Below are experts of layer 5 (counted from 0) of a mixture-of-experts language model. Rows are named router (the router's row for the expert), gate (a neuron's input weights, with its number), up (a neuron's input weights, with its number), down (a neuron's output weights, with its number) and show model dimensions 64-127. Each number is 128 + 24 x the weight over its row's rms, rounded and kept within 0 to 255. Numbers have three digits each.
Before each expert's rows: "comes after" lists some tokens at least twice as common just before its tokens as in all text. This comes from a sample of Wikipedia text that the model never trained on. Tokens count by the router's weight.

# expert 6
comes after: " |", "|", ";", ":", " in", " /"
router:122141139100126082107095129132146135150125160103133135155149202111142091071115132087131171170104098117139153147137141133119122111132140149091126099128161123159151138137162123093114116151170152
gate9:141128118090103161105139139153132102115132130129068154112120096131149143134158134106123053114166135135133080114132122157152131143139107104178157169117152116133126098153085122098116142133098116
up9:085116099173116171172113106125110128122154148116119123090143094129097108170145128124128124067094122116109135120111121177124140124157153106168136129164099138067154110114143145169113138144062111
down9:122112148121122114132117130129107142153140138100120086113113159110132144109092128116164164113124120103121158122142126131095143104130139150128135119130155132126114138124137139161113105131139128
gate10:129109095146113102162129129133149151168139147144129117120129139111120117124114099101137105146138105141103097129127145125103100114145161136124186122147113166120121112155128146154113067154124136
up10:101140138094121117132137092151107161150115155133144101138156135142135152152104160093167139154124101109118126100144141110128144118101170150094131114122110182129141150131103136151129067133121127
down10:144078129156139163118135120139122148120107136109142104125141090121110114123187125143123095104135148127108090125130144147119146134144129159135095145146095141130083138143141093152115156158125138
gate11:106097194146143150144123101123118123117169185113161147139183075130108094140138120119144134097114131123129119117136131161119098141163072142112166168126164130180121115098120130142116159124085119
up11:169144173100139077125138136088075160146140121124138101138173137089140092152161148117140126115107098081151132166100122163115171120190134128123125118127115132133186149145128104134147167156086128
down11:130105131102090165090095136102116121186160120076092149081138121140029111099114164146150115158100136158094158100122179126077137138117110133120112128143113131113076156162071178178110148148143105
gate12:127120143103107145106124136091120159158131158153159122141171108132146135130152083146098134136117165138142098091181131126143139136096138129123132150122098157147137148106126109076126140123132180
up12:156142100129100155098193106093108097175094097117157087160144128168137145162148105113138115107136133156128107146185139103139125152136132088150129105104084115151157104146181113147118151088118119
down12:128106128151147114130094105113111111131146144161128126108075132138120140123149138101115116125129114162135137136128150091122140125117132136119130156136124118103091111135102160155136112138121133
gate13:094108113141134120180139114150123101149113118065115157131146108107117085166152134171129066108136133128072126116127104086129189119132145111179116137156098138127147120162155104129103138164130125
up13:123114073139130147109143109141172176169131101141136142149111117114125083147127100112125141121113102130104103130153145107168148119130127140134115175080186139104160103082137122146104133130116105
down13:124158089095122113122120127137116144162098146104122110167134125151141125133136126102150215171108105060130132097118101116126119163115141063094092095112121106144145131127129136122134075147129131
gate14:134089091078105133138119128105135119137109132082099125160102145103088124098156144129119148111157100084107063138125114138142199171120121126123120147116078112085080122089173139156139146121151153
up14:143171144136156094150136167131138144146128109166102096119139105188152166123133112142139126148144118181129147095119177140104127138118121132145129100151150113152177106166107102107129158146175140
down14:134132109143125138110140124121112123138102109173157125094080153058149085092158104141128136135131149133101188114137154116170151125116136086160110133130099118164136130119154127142142138130137084
gate15:138119079130136130141142133165080118105133158147104128125198114138160101123100159067164105133092144122152146119094140119155170154156138162112141190112120147092093091127115118137129105121168121
up15:091092140107138190122120124157085080074163139122114125099147123114142115111102114111145188144116146128157159116139117110164089146110154123134147165099135176132119141098145091120115162086096089
down15:115093104156102155115125153141108122087138161174122065109134162117138167134115116130130137090126099101172141135123130156119100160133160167184121119100150078129131094095106148137169137122156133
gate16:167119108104102144103158123145152114138099137158132126117132131140095114158109128133143128142132167149134125140112130119129104121156142152132137068141127123138138102100151141110130154104159097
up16:091158141109151138162146147132082130104108127100144108136102121108122157114091132121157118169109110106128152157132128116124152149122135159138082113131172118139134161106133129061137108142136146
down16:143157163126124132154174128122141154135153135119051107163121150157147117144159131100158128152123110130174134120138144136147111103126126158123164131128133156116176127145131128144134109120129156
gate17:109159156085122181132146128142117080094193120142145141114169120179107133110093150169133047145112114139124157160120114137131080120117126131115098132131138095125133117101124143126120100114082131
up17:120117151162138117062152192118121146112135133098114133080101109118151137157123154114157144149152153100134137150127081153104137108108119058137085105116070123141149154095099126141151115127137108
down17:147122121122114148157142154147144097106119140122112097149096132136171108119129073127108089154122109113154144147148107134127135088127108167102159136128107102161146130115164102083147136157071147
gate18:139106182139177106102110091083100090175133108118107151109150140140120120174125135126171119146122121145115144126127106117102120114137131151157138143105166106133114120148090136107102163119091118
up18:115151108097117178138123171124143144124119158149151115153139143152105134093118114111120124124099136168123136125142119131131115155136116164169106139149129174123125146061127138170149130112136116
down18:147104134134117104163122152117090147139111142092092097109130136149159117106171119118172174165083111083122097099087154142126122145144144120103156110122122096129130094163166123164117081115126212
gate19:135127143115128129111130122177158185143125139158142147158137099146129128184102144140138144129144171098150158123112138116115124157104140119098117143136144155129114113102130159139145124180102134
up19:119123120137141120131119132121159124123122100138099103115106147089152144091110103130133134117137134119093102160162109128158129132139120111172126182110120128137131092154106130130118120079128139
down19:131127125119145137140101145121123142157125142115135102138145158109106116113147130116118082116120103149150144106149138119128124081102135149087110115148100114152146139163146130143146101133151105
gate20:140079087142132142111129148154079105085103157167149113128096129123113137154182127123149139136172113128091149130123122086109144126108138149117109093138106139089132104124118175123121117119133141
up20:110070123099145123101087142188091119127121143167119127157146090130135132111137098139167157119159091167103130120177177124125140124139115155119124092165090152120109114123149142102099118120154153
down20:122081146156161127124154115108113134121078111135130112096074112096136122152120126184116153137123095152148131126108112135127165118116159118123113125133138066116102130116128114129150157151143090
gate21:103168166116157141131101169147166130143119118113143136091129091124126157109163127139144098141127141121116115113166103133132129111143114083098097136140140163163142139166128130104137089156115134
up21:088166174135169139111101155128193153175121141136085126128154087153117131123145115122110118143109136146131072108173132126119132128133157144137116146125138133126117151132095083100148110125113138
down21:126121148103119120128111124152148144144096118159146087174171132126138107134123119140117096133123094121163125136151151119111124101084128132143151120141130097095134133118093139134131087173139116
gate22:151147017132117128137142108118115133146102141133145124123089122159159132140119078152092128106149102185130116114171107113132124123103076084148131163125084121145116119134159089147121156098173122
up22:118166147126136116160153133073131157139146157075152118112170116131126163094129157143106079161105129152116160097151094078122151149151131124154070101106120141096131102122105104109152113123116138
down22:126150146121149127157165155090149115108147100123123152129157126145138074141148156177144111150131147154114110148132167137173110113115129130176151151109107122090116112147115138141119150148161156
gate23:120143146116110149157137125137120110116096170153104130069144088127115091168087095142141124150099117137142121119110136119114131118120126100149184150107155101127124133140112133121113105185126148
up23:107130079130152148125131159192116122144127103073111112158145156117144123141118124123148164118152121118126138131132139183142171114152147124100121140167150151122115140078136110130120140084144142
down23:119174105140129122162085134089100131117119127115129132112072169170143158131056106115112143179139125148106108132093105139136144159117118090165144184136118134104106117135119149131106149124122145
gate24:088135112122134165112130154137137122108142121159112133082116109143081113134093137127112186116139108125116119113085110119119154129118149159125109095150122111095108089137135122140081145092135133
up24:122147102173116170141118117115129127138105130086157139113086114180130099140160122141083126090153092134104094119084117113119175145108124123129128121164111141152173141138124132095132104089108099
down24:095102128137110157130146130101154121098107083094106100107146129105140137167142120119144113141097103133131154157112123104108153137084068127142129150152129107134113194122146139085107136120173121
gate25:108109131117161137174129136131088108125129153157124163147124106138149142109102150137127121144102079140170141109107144144127096145110096052105164099143164118132131072093158185146102095159158139
up25:099127098137074138097156161149178150129141102054109127079100134137150105126127161138139127117120182110089130130132142136160148107157156165110127153079075130169136161176121102098146140079133076
down25:095088169116165134136138133123131132160114136132112122097130139073107154164148062166151149098115141109127088109105115128155144130098118075149110159128111140153113150173100100137103108102121092
gate26:162167134176115096130117169124157132144086182172168144138157160125098143157141118086140129177098126142105123135134099132140131150129093137124150097147128118133119161158129075183142123161145106
up26:094107142115148124152074154160130154086147151134086150147132137156125138090098049135099150118114147141143112102139072179158111108074157120129148111139161150122110147109145111119077119129100126
down26:153167124137111128116106139118122105146114100082123166114152121137093135120165141136125138116117151112116123181120163129133163145134113123151121142139125154132155169162068140131122118139131145
gate27:110131123130111105125158190140143104114129164122128138137136130094113142135093100117135149155112148113120108105155149108123160110101125108161158102156157131181184053194114094131088098166107124
up27:084126148147102109105124186139137072131143123083092100146100123096122122137119132087138187172102098088108118158151148114135122128119105165146165099140141087149149168124079167130097101173108107
down27:121118152200110107100162095132111126138088106099167095135143129100140124156131101126124115077139139125124125107146107145117171114115149108125134119110134138174163150113126093156104129146134106
gate28:107159134095135138143164150132124127165103146158133126111150164127097154109105136130096137128108144171139127087162178133092131139136128126113121163153165118167144137157134112173145088122180135
up28:123117120126122128152108113147119129089160119146135102118131138129136145136122154112109101158129113065097113149129088125149143131112150176098142126108133110123143124135069168101083098178131141
down28:123145098186140125108129129124124108087119120145120117121105111139140101095098146181106161126122083128155104111108126066137136164110115131169102142084138102129098144124167067136123182129121159
gate29:110126148139163114111136133121132161128122159177120124115145132115160130104110125119132111104127128151176105118152152090123158114178104139128108137183176145094137167165154125133121163108159169
up29:103102098114083125142149163119108132138127110107154147057158116147159125144103151092136099126121128129137156115134115107111107116149143133125108163133139175135142175163133119111123130179136109
down29:078081164106123135123097079120135093131150120124119134109157120082129119098108118148121157136092133118099135171102121142108139124126120114165089143114148127151128098145092121151103126128157112
gate30:157114115142099104103093146161123135116095124101136090115134142175132130167139143120146120137167162108127110122066154147137106110117052147101134156092150106174146114153118111098117136152146091
up30:134089099133133085128109137136131145113104107128139132119120146179117168131136198136146091125168183112125084113153125155107108114109107096125121162100142108137155116157105117128107113144119097
down30:181098116146141116079096150120133111161138145114099130117162121124109098128107151155132138104108119131149106154151117146138135073164124094119126163121107111125096162135101121157143146124131120

# expert 7
comes after: " |\n", "0", ")", "1", "2", "3"
router:119145147132113120133130136089128142154124145146101158138177140071133102094172103109097113118137170145170145122174144122120112123103130123116150149123136124151129155135107105116097130135130130
gate14:115160135142134118142131113112113112211124122108153136120165143163133078174124138128110149102154107130127107112129143107106197109068126128102151103118120154152119106143131078137084155087098109
up14:114130091138117159097153147136131116142145172123183133161100136136184106122131091098168064131105101111084128147150149144122116127118124123138100124148138107136135127137137138129142120136125099
down14:081144158152107086110112148142106101126112105166116121102105127110120110140171126197141120126116130114117123103137130118102142079119124137126160144159120134111135159146095130115118122099115175
gate15:108142121112077124123156119103137071116144127164135108155149124167158086147123153124160127124118164149147135144140130115136098094138157125091112132106137119170134100175192106109159148105094141
up15:166161175115127101145096148143125154085130138127167112132090113121117089143145127133120136110147156131082140171168095155110097173139117103162135144148141113123107136146107110130120162155105138
down15:116152127116155084145101084107078114112145119148157116101085131112159141107127110118151122124147123128143148153135092182109151138070110093154081134121122164091120146098124075167159194109087174
gate16:115122094120113099105134088128148130126133131123129129160159113146103114146107151129125096087166128148123153109182174152139144133122125129118102136156106209116110118126124151130136114145126092
up16:098120152093151131124151093146131140105115136134132133130128093098155146090132122141132135132086152140129087128140147138120097075125107100099137110141138117123113133118129168151146099144141101
down16:108146108161182153115156142115137126131148125148149135127134116143162158122153143152130092115120111114103126107137110129143108121138085099132184131140131138143137120083110118141134123156157143
gate17:114157136139141130125138120122175135131148126139146142158112079139160113118123133102129130134171087180105144149117118200140131142156116067123110169125151145147091106116127156160124125136101099
up17:116129098140153156134136119142104107107114192117154109128047139140150149087133120084125118140134158118127120151129122078100067108146110168145147166130131083101127140119207116139106149128139121
down17:122101111141114114136107112138139162192112179101160111085154178120140118139149113094136116125133147129145115099158079103140132154094163140125155108084106115114122140168109103144126141117098143
gate18:110117165090109096134105119108137092146112104151098187181167143130150138104130095142171109156133098113131156126152110130103116128108076090047130125138091101106108123137139113097124131160137169
up18:149099127097144143118142175122120130168130128138124180172166158104148166116123111133126119159148119145132153106156127120116108154114090130081135128148103127078115119128091123081131148097135175
down18:124092118130137155144137153098144140132143106089154123113124115146120106097179094124151133138122166120153145116098135130176153111134128112152147158179132134114126089092132102107101110119127090
gate19:142087162123095148136114135103114132153133173123158150148155124148121109105117175116142145122108158121127134161134149110169163118161119160110134144151169094105135148045119166116116126095090130
up19:141086143109103130140118167116117130086131160129123158119116117157104095148108152067142168120150168090121127163153138129102131111143103101109157153130176097111128117127107137119133097128106149
down19:153099106105134142178129159199139135154165135083130123146115127127135116082128116182124118126137114126161113132101112095119128093153135128155131147119134174104103137106155133102133112124118092
gate20:154149137105164149139142125129166170156141137120145211145130107150092135166132116125071131146146156139068153081147154156136097156116118096146151176153146148184125093102089111092144105113142122
up20:117162119095152103121130130158140161135135105128101173132120134070142123139124131146139149169135137131127121121137140092160095089070116165130093157157166083118106135127127105126081116126142150
down20:121098111122116140119128106135131130122109109139112124102138112131093162098116106132126132105114162152195103143103104125142139152081097118101154099139148099117111164096154125134128141127136122
gate21:108114118150171121130116163125111129140092129112140127125100145133163106129116145127117092122115115088142139100161131126109123080120073141170153141158156105133146121093133138158092168094123105
up21:182054112115143149163136139089116155117129097126142157153115163154147115092150088137123183143139139168117082121155174107146131146127097124141149142138127119125124133139128132123126121153180188
down21:149123147135115157114145121121123180117141152134085180139124108129095133130149090122166141130130089152127152152088116091064127105157102135154128122138072176163104116133143122138110167144132137
gate22:086117142147144136102146160121137118162121124090069114110111141142140131137097114140114175112153136120103096133124128125149177124124097155147144135134106129130153122149132074129138136097114134
up22:115105116115116183152112113170164151148140151124157155130130110175108103107162103089137104101135121101113098095144153115142122103157122114103110133195129144142136096082159111151111109151109124
down22:137139173104155165112138127171093150139120143125112170136177128136124094141142109114117124159125115153165179126127117120086107113088120092106109141145086171126100143103108121117092138104127105
gate23:068107151150154163107114142105113116132132125104100150102121126117118110153122140117116127107142140099137156093150127127161150101169102144133144156093154109119148183093096121140133157125100128
up23:153136087088103078106134158173120153143146121145130147139141133126142114121141122115133133172133102121146098122125126137123122146100146131126125106168099177164115121109170098096172129113175156
down23:123155199132128098087143137095074147152096115115093138140146126139109150139128139136168154141110095111118185109134174135103124113119110123080075125105159157178126140099100093121088143144102132
gate24:128122089123146107166111134134115151140096104133161143118147152122145132144114081101085093117192077103086137092114090108119130094115109159121141138134134117166119086100105139129179150098140109
up24:110125153130132151081154135168168164147162168133154162113179112132105169104138108120090166127164131101094112124124150153169153157116169164133103112113116126121122129113124141135117110133085141
down24:125104126124129157158128156131118133121100119150112132100123125097119175147123080133160093154104137102090131132117152170122126105125161098142119167163142121104118157126134123119155112149184140
gate25:097145134119055116162149115153106124121109107129147108184172106109126117150122119091111138155153131095147145126119109128119120120105142142159135135145155150149160136099098126112151157091113115
up25:135069161128155138127150136138173119128137171146118131094117138151114138169124175118139140137096112180118121109177097123128136128146136124141119131156154125116088085151157153098171091100138123
down25:154101105137114133201156147145123109088152088171130137088101131106158136130123144160150137102117116102108110169143133120150126113115065109140122135167111114074104135111137104103111167102104158
gate26:107108125095116165137144128132162119127159139146143115118118131136088119109103148128133120144147117129131151102123104102134118154161192164094092084118144111083127128106155129156169117157108104
up26:175102084100118146151145149099151132135118132117115115100115170130116116106101111147119144098128147136102152088137126115104088130216156188099126123121130113135145136135135102141140137133111123
down26:121105134143128159108092134132148133124133158117106130166139138177101110105134171105115108129138118113134107097136110120142116150178153147100132089142142127123107131121118075122118149111121138
gate27:073119090108152168149134139110152144152139115034161143109131105109159165130134135178119120119131141133047132122102123101138117118117126120124127151184127127073126151082131092147114139138124119
up27:122149080105152121119167151144125143145160080120099149115187143101116158116100162151083108111156145144137129170121110145106184150110155123089148110135103096144081144147109147106109147119135149
down27:161149146119151132155114151073108096154164095112126106150087128124125183136148134118114116162131117091151126121167113130119104071128203142132124159095154142081122113115107134153123124134151138
gate28:111121105075132102119191118116123159155083136118157130154135136107152154092096111107125093150154150140140088122128139101147096134087125136100097132148145123160119159102191148109134102137110102
up28:126142112136144120157110054090135108154115119118138129175143143093092126119183125202119153111154116104162114147152113137133132130131195147114163134102170125125094142160118120163155143164154155
down28:128096135095099154148131104122204107099160145076158095104142126149111090141092112126125141121129149132127149090159136118092125111129155164098076140154112116097137142132119143183121085111122087
gate29:144143104140158143124119151093182148153134080123155166144124115123148143106147118125117129127136101141107095098158085143145136140168112128149132152155106115114140114145162112131125114114139125
up29:099097167109112109126147074152143164109124187103120129097158141110133130129136151139108119111154154119153169158081146127127120103108150148114149090122139140138130122128112152157119148126123134
down29:127110150146103097169118157127137142116144107139122094086170118123103127124087118121146102161173095154143107164119129116102138106101089116099113151136143092167165143126187093125139102110148114
gate30:114114109094093151139148119148155087123148100135205114129154150130133139103160106127145131122133079152101176124173126122125121159126162156133147095137129154145104110118116106096139105110126142
up30:091079107156127159099121142155133112114146142143075128094089165138111163131144137119169142127109123127125144096109135117103114120145160210114099141137165119098107131168147126125094125126102160
down30:159164115114139133149113140152157148140155152097121125114142135118109131174123108172111146122148139133079109103163093126105167095150141117138115094125140137121182113143172185119111109129170147
gate31:099129122154132137131137148131098106125101113180134139127120129128127131124116123083088128152099101111118107138167124141153102126116136138137138159174120087123113121147137135153129108115147110
up31:067104082134111145107154120106125103119158106086127133085151172132142095106125154107121123104085150136158147160125110119090135113152105145113096126144121138105153116085194134141054140115088137
down31:150121117090119087130135112123099131166138136102104138098115102137145125095149162170092162127137120102104150130120116131085125141116089111076108135118136166081145108153128124123153145130096130
gate32:124135189127124162100137093156123128095128137130159123121138139124142141098163101126113125126102126067121104102091148110121149163142108154159119126073108144083149161138118154092138143139127122
up32:133102120129105150146181111154122133097164143080134104130131092112133155107136135139145125110117158112087146170122143116149166150139187129132120109130122120162154207101130141163123111180131098
down32:089134117098118118130150116127137137127181112138139127143107129120082075139149132132086083088170127147126121089097153114165147145139146115102122109168131166106125156114126166125099111144125088
gate33:116134119118136130129126118129130146156161105145097107099090172113095132094104160093081142138137114133143113141104180120169138137144160165081126097158120159110125107135161136099113117135106139
up33:187118129133137148122130111180162147145089142068179136153146094152186107156159080152138117097117130105058133124131123127123113090100099123165152135128150158174159139124104108153115114091150108
down33:093141125148088118143137149143131128130134134105092092116056117158086087140092151134114140111146099120131138113116110060153114112138142147094150153120110133122138132086165114091156110092100095
gate34:117099124123119090112114154153139096122157147158139130126145160086098082138151186092164158107132111050138139136135111119133146154105185157104128113119113118081149133117117105128114166111136127
up34:159140115096153083129096137164129105106168121102134107120112114091160102128152133121161116134143145094132120160126123184142128115150130124119170119104087144166169104106108123117116102112114140
down34:123159112127162131130149105145121155121127092144146166142114143153131139123120087104130163107136085140147106141127088161121121172108152109141149139197130157144121159119112103159148075131138143
gate35:113158148086098163187134152154116139115139133166123109130156139128111173138126099146099127114135123138102150072126123115135143165138101141155136096152108153119088071150132094152111146098109157
up35:125119156082087119156126144167109117130135141131104127112169157123041138138140178143153123157101107147110146088131119116133144139176156163139116087126131127078121080113139131152105157111088169
down35:152130171146122161154083134164127117159157157102162156164129145120063145103124139171086137109121109125121150104109146142133124103102104106155122163172115148138133102146137133142141154104108134

# expert 14
comes after: "\n", ".\n\n", "\n\n", ")\n", " |\n\n", "0"
router:138118127109144132143147129136130130168156175105101120135162108120124101115117119118141151147113137113149110128153172137145145158130106152114126154155163148161164143141147114131104124152114153
gate9:072153116130114071147119159117141159173117074164114140148166120113106142171093123117121140092079153159115102089140168148141090103126117151132093102159111097133125133132120095134138108092098129
up9:067120148106113107088145158095179167148119092162152111148128127142085154160118103123110134135134173144126100094127156146148096160146098153162064099169108091135097185126105119119125135093126122
down9:094116167118146135134099125122109140133069157173078116096095108136119112131132150120121135128147120154116146131095172100090153134103076131156109143102127135112134150140127115113104152158083127
gate10:055097106092140118106154128077136129161109095133134148115118188108087141177121144139112113065119097150134122115126145113123154166144166146128095111132134176155174147107144110138086175151135124
up10:088109128125112152116139123106129143144124102082149146115135180126115092151134119120147116093128128118164113132119109113143148139131161117160153099118129148149154144129122109138104166163133150
down10:112115101154160132113101102154140132132119101126125153103141104132163148133119117130131092158125143127130140169119107156185106130127132097151106119132103138130116161130109124148143129137095104
gate11:127176130154114064139096145104090174134130136087126153118101127086154118098076068124120094086141134089145143125133101120106125113123119154054148159127127103119140147104140134142110107130142122
up11:120134150108132064114119187117117164112145082138112147133106131093167126137099157122166133100155147093153141093131074148137142073092107143110104143140116087144173134121159169128095134154143143
down11:176143081111119104133147137182129155113122098133127127090139107104154118154100143177135093135120129069166117161143125134131126133145096137130097144105083105125089125112136151118146116145197086
gate12:123104141133107106091109142104059126133115138173102136113160105093118162111141113152149147124137088131139127134122113107108143131099162144165164095131112097095191135120128131109118145132180145
up12:107101088115087122135113127117123160193157144094097103117151161143141117145120145166142142120122154162142156130182127116133123128112149158154143115105095091062144183135100135154144130107120153
down12:095094135108089098099122147083156116111127136164166114123148166112126102132128152136122177150095139124133133123124140150083120091153142124174097124132147127121191148119136108107177170130120124
gate13:122108163151148145116139133099151139153103122172140195152148116121109104101152093150140095152123159157144143084114132152153130131137152147149139118164151132111145130178098116128102133124149151
up13:135115124145131139140121081124091111108099111115084144125150155069161104141126142133173155113103099124143141124095111117172123134113145165117155135106147149130092181132151133151103154168171122
down13:128092111123115142131130126133121112120106123119108105121126132148094144097154148142099114093123150123130127137152133163100184134144105134117130131147137162098174150183138133105133134124134099
gate14:107122158118116104137132162130129119124132162116188114147130177133175121125139081102142119126177127113162172122142158135143113086122140154065147130119130123142099122130130129135145072122122135
up14:098111143074122084125141126153164133120146150131159103140126153118114148113103065146153154100141133123107129101164152157104135096094102161110114154151117113136073131124111130175124170101122133
down14:154150081191158088115137147128095161169123130127099166132157121121100143094125152098129126152130078098152117093166114105080128114121164138116100143136131146141101121140135143118101096127121126
gate15:144151150128123108144110127117153093100134100180087113169111143099175130115152124132216148101162108140130138130152119153140106094182093154129133103143165115126123124120145138115163143108098139
up15:111105133166105113131144122144165142111136118064153117128135116152090106139138110105140086146123149065181098081091148149117120156129102121086151119140116124135161120138113160128080119112097116
down15:149125132117145079143091137124141100146134141134139096100168164125112133116096115120140104107128140147145138135163143139134078108134117116140064121138152101142145156149161118121172143134169110
gate16:101149122160169123111117124175104116113151121113139110143125097097123114101203135058062112150108150114173127104130137118090114085109124105128117135116169124070128108170148157182146171148114136
up16:079154136129101138124127120079127154080121164147133098126100118146139157143142084124144092094110154135121174146118146138121155161137149081093126141101144113162114113150083142109148103078111120
down16:106159148106112125166127131120163126168123115124086142121111131111144108085122074120123134129170099095119161130136138162165127117107110132113153107145095135095135146084149143084122108112108136
gate17:096134102107145157152153115107126127160130131116116141137139128128159127131120117142076083119104108126122160151131119134096143143117104121118134114157125158126111171135153075149119141165114140
up17:134107098152141121126120128126079140127157113111095140133147121108159097102156062121105092096161098110137191148163074117134163124078067076107150147161117158131132166162161088133105154166146131
down17:152087137148113147106120080132138089104131124135137110126118150113119118138158154106133128105156114119116126075134118120087162140168134085150133122141149178084117155126110152091169128085172098
gate18:163129162125151123142114102178135148152130140095170137129119109114117131091102112128110110151161145094123113106149188104107120137134144124127118160121176146124122179134064179141162138151143130
up18:152153111121093158119168128156129105122133102121132093116151171145162115126178141147151124108106144132136125162109127143155139147133138125129146116123096111080093150158137112111081118098092122
down18:131167134157086103125130084133127125098147079100131167124170103178150140116133106085137147093166103137132114133097099130153149122106157154100141151139153098110122119135142152094137133149169166
gate19:122127095137126097140086133121093139100171105146114133115119095090159148087084103108159136091129081124131158122158115154146141092161138142131150142132143130099119121091129120111146114116088129
up19:100115148110103098101139136166120168152130134112132098137125124124114130096080089114099159149113155118138108111161117169110109136130176157122114093137153080136136157103133135123107180094160160
down19:148132144131143135139111138096148128112103085108128119106113094133112102115116115128091136093118138143113130145141120116132115119136091159104132131062140127130127142140110141129164099108137129
gate20:200143134127126102133133127158121156176113155164168110113161106135123163132171150114146130111140129113148142125165155102123116131148131143120084104100121133146118138137155087131148133103111085
up20:121151104117114178176141128115112162148140125135117127122130105126151153082142127130159147116127127143173130127117140104104124160140123135103093132114106132129141105107111077131176132151172093
down20:143122113117138108181158128122131132143120133122183116135122153122136102159133107166095140122143158097128099097158133109115105126167092181143139150141111096186128096096141138064111126167120138
gate21:099155127133116140124133142182127109112113138089125153124176093132106108132105111115117126142096156119156106097172129132115115147141153131085144100162140130135116126132128127156146130140148118
up21:127130100106155127126131189167105116134129116102117147130133119143131130143135140154156119146154120083130116114147134150135091131131113156089132099138114123137125143108134134114166158089089131
down21:113139153126129095120133128121173163139124100107105103119114136123116117128158145121119112113117127091133107128167120096140091152154135126182091130138137093135125147101102118132140152115127143
gate22:121180135153153137105139100098150132131105129129130125121100127143135092111116146137126122144106162117163126106134157153123093123158114117116135101131140118148156101123144099119104117131140113
up22:126095136112121134141153137079092148135101135119124127134158135127086107157138106117145098118119090111133167131113149122146160154112108144111147127134122091122108135108128135163126191123115134
down22:095127163121107131155148122082064106114110152083105111160149113150137127157140101140148170157105162134120137128146105159147095153084125149123123116089107132092125122106116159153098156153121134
gate23:158140184123134126126119145156129138099121147122162102102104140094113177118106129127109126156110142133120128127141125147143121150155073157132128137127109104162105168143154140108140143086110102
up23:092087155138133145099122119118193134100104137094121126120149089150135095123151107160142120095144141115113130117125110136109097124127138125157118091133083095069108099132122132109124116114116136
down23:135145123157129124138093112115089159127177128122131107158173101139108138075108116126154154130125170101118125117095138137153146122141133152127117125131123133132154108142103170094084158122106130
gate24:144141150118146124112102132097135161100153133168122132182183096122143153129111132120109176121132171132113138154101147148133147131146124120146097085107105097173127117104176153096126142151125152
up24:139128092135175135109108166124110116095151088077119154139104108140137087140140117127113136146155200134176108104151103087096089091099125097135127091121124110099114102129094142137122115114104150
down24:121122101138160126130112133145130126149172165141084138144139139116139127129134125148097154107163111105098135114101117149147147129099129152106109132113146116153116147084141142145168094124089149
gate25:139104115108138158117146171128139114103098099128146140127128122148125129153136137119102146116118110107162102129088148155090139172067177081184140120173164143115135146148162126148146170145110126
up25:122113119104122156138128178105111093077107159140165138135129127166105091124110132123133122082126122122154134104122110128094144134135178128129122134112117108149175108128140119156119171095148149
down25:152161087128127063127120161096112142177181123142148122141167172114116112109164150098155087142116118109124099143133139097098117143139150164146129152142139159167131099103073109102131175173113145
gate26:150140112153073147096131145118077072180157088122136103119139130147096117126139129167185112148151134157158113126121108152059154119163094141170154110138133142111158099095129152129130093152097135
up26:133153108176129093148110124130137139059139124168062152133152109119126154108184127134168143134109163122161135131092137157145130071164189109140100153120143087097126144076131114142083137115116156
down26:113152150095094151121151161141114096102136151113111118161165150143124142157128074107165103087162125166095143105130173163176100144087136138152155135119175117118098142104150136135150102103101161
gate27:122133125164115125174126124130087152135133131161157158138116136138119120158134132094122113130133127107161152117170143122075118138146184121142116155128144098073142139176113113167119114179153163
up27:121093108169151139073144116143172119121114140080152110119111180167108161123119139129156148144164123095134121175102140152109122147104108109138180123131165137146110154099171113109141121132109093
down27:137125118096145110092153119093116093145092126137122130099163153133098136122147116162125136124133125127130146141138119142123160157127131118124188130115140122113078137122102107108146121153130124
gate28:079135100099171117126126118103160155126154090121139112117113125094130158143137117126130131123144174139199098117105091122181121138105120144152124157157104123145104114130109097092130097127135127
up28:110146107173111126139127140155144134129107137110182101145111100130102144140116091131127093130106154141182138129132126075164144137107140128133125181136125133125103135127103125088100109153129102
down28:122096168123126155115143127138126143108108155107131169135100132147095140125125091125136108133093160110187124174145114147079111123140127142142109111162128122108125134117173147137111116123086118
gate29:134144148155147110143109076068145103192132150165169139157104101135148132126117108123106143153120144159115118102139137146125115127106102129135128134132139120111088098139143163166114100136134109
up29:103153101143128125122108140105112120126138119106116133108150150094095117131094126115164126186070161090112100099144110132090110120151154112114041130116147143104147134108125098123158127151117112
down29:125147173107111116135160121144083120128101119100132100165143143127129144114066171107111107142129133119120143138124145095149120177144132112140135110152123156129157130134079109113117098111114148
gate30:140138126157124119087107122146158116119088149135142158182167127111178160149147154123121154129125097101134128136103115108167128120101139117085118115118175143113139117143124126136167138120116140
up30:127140134079136138141157153148112151108139099135148083123124130151120131061115134113127141175109120130155124133150106164071138152163157118172146121152117160120107144151101112115121120129144145
down30:132145133152113073140134182126130141130116185126152151172106143111118098114163130121142103161122098100113102104163143134152117135147127105118122129131131135105118127115120149121168107101091156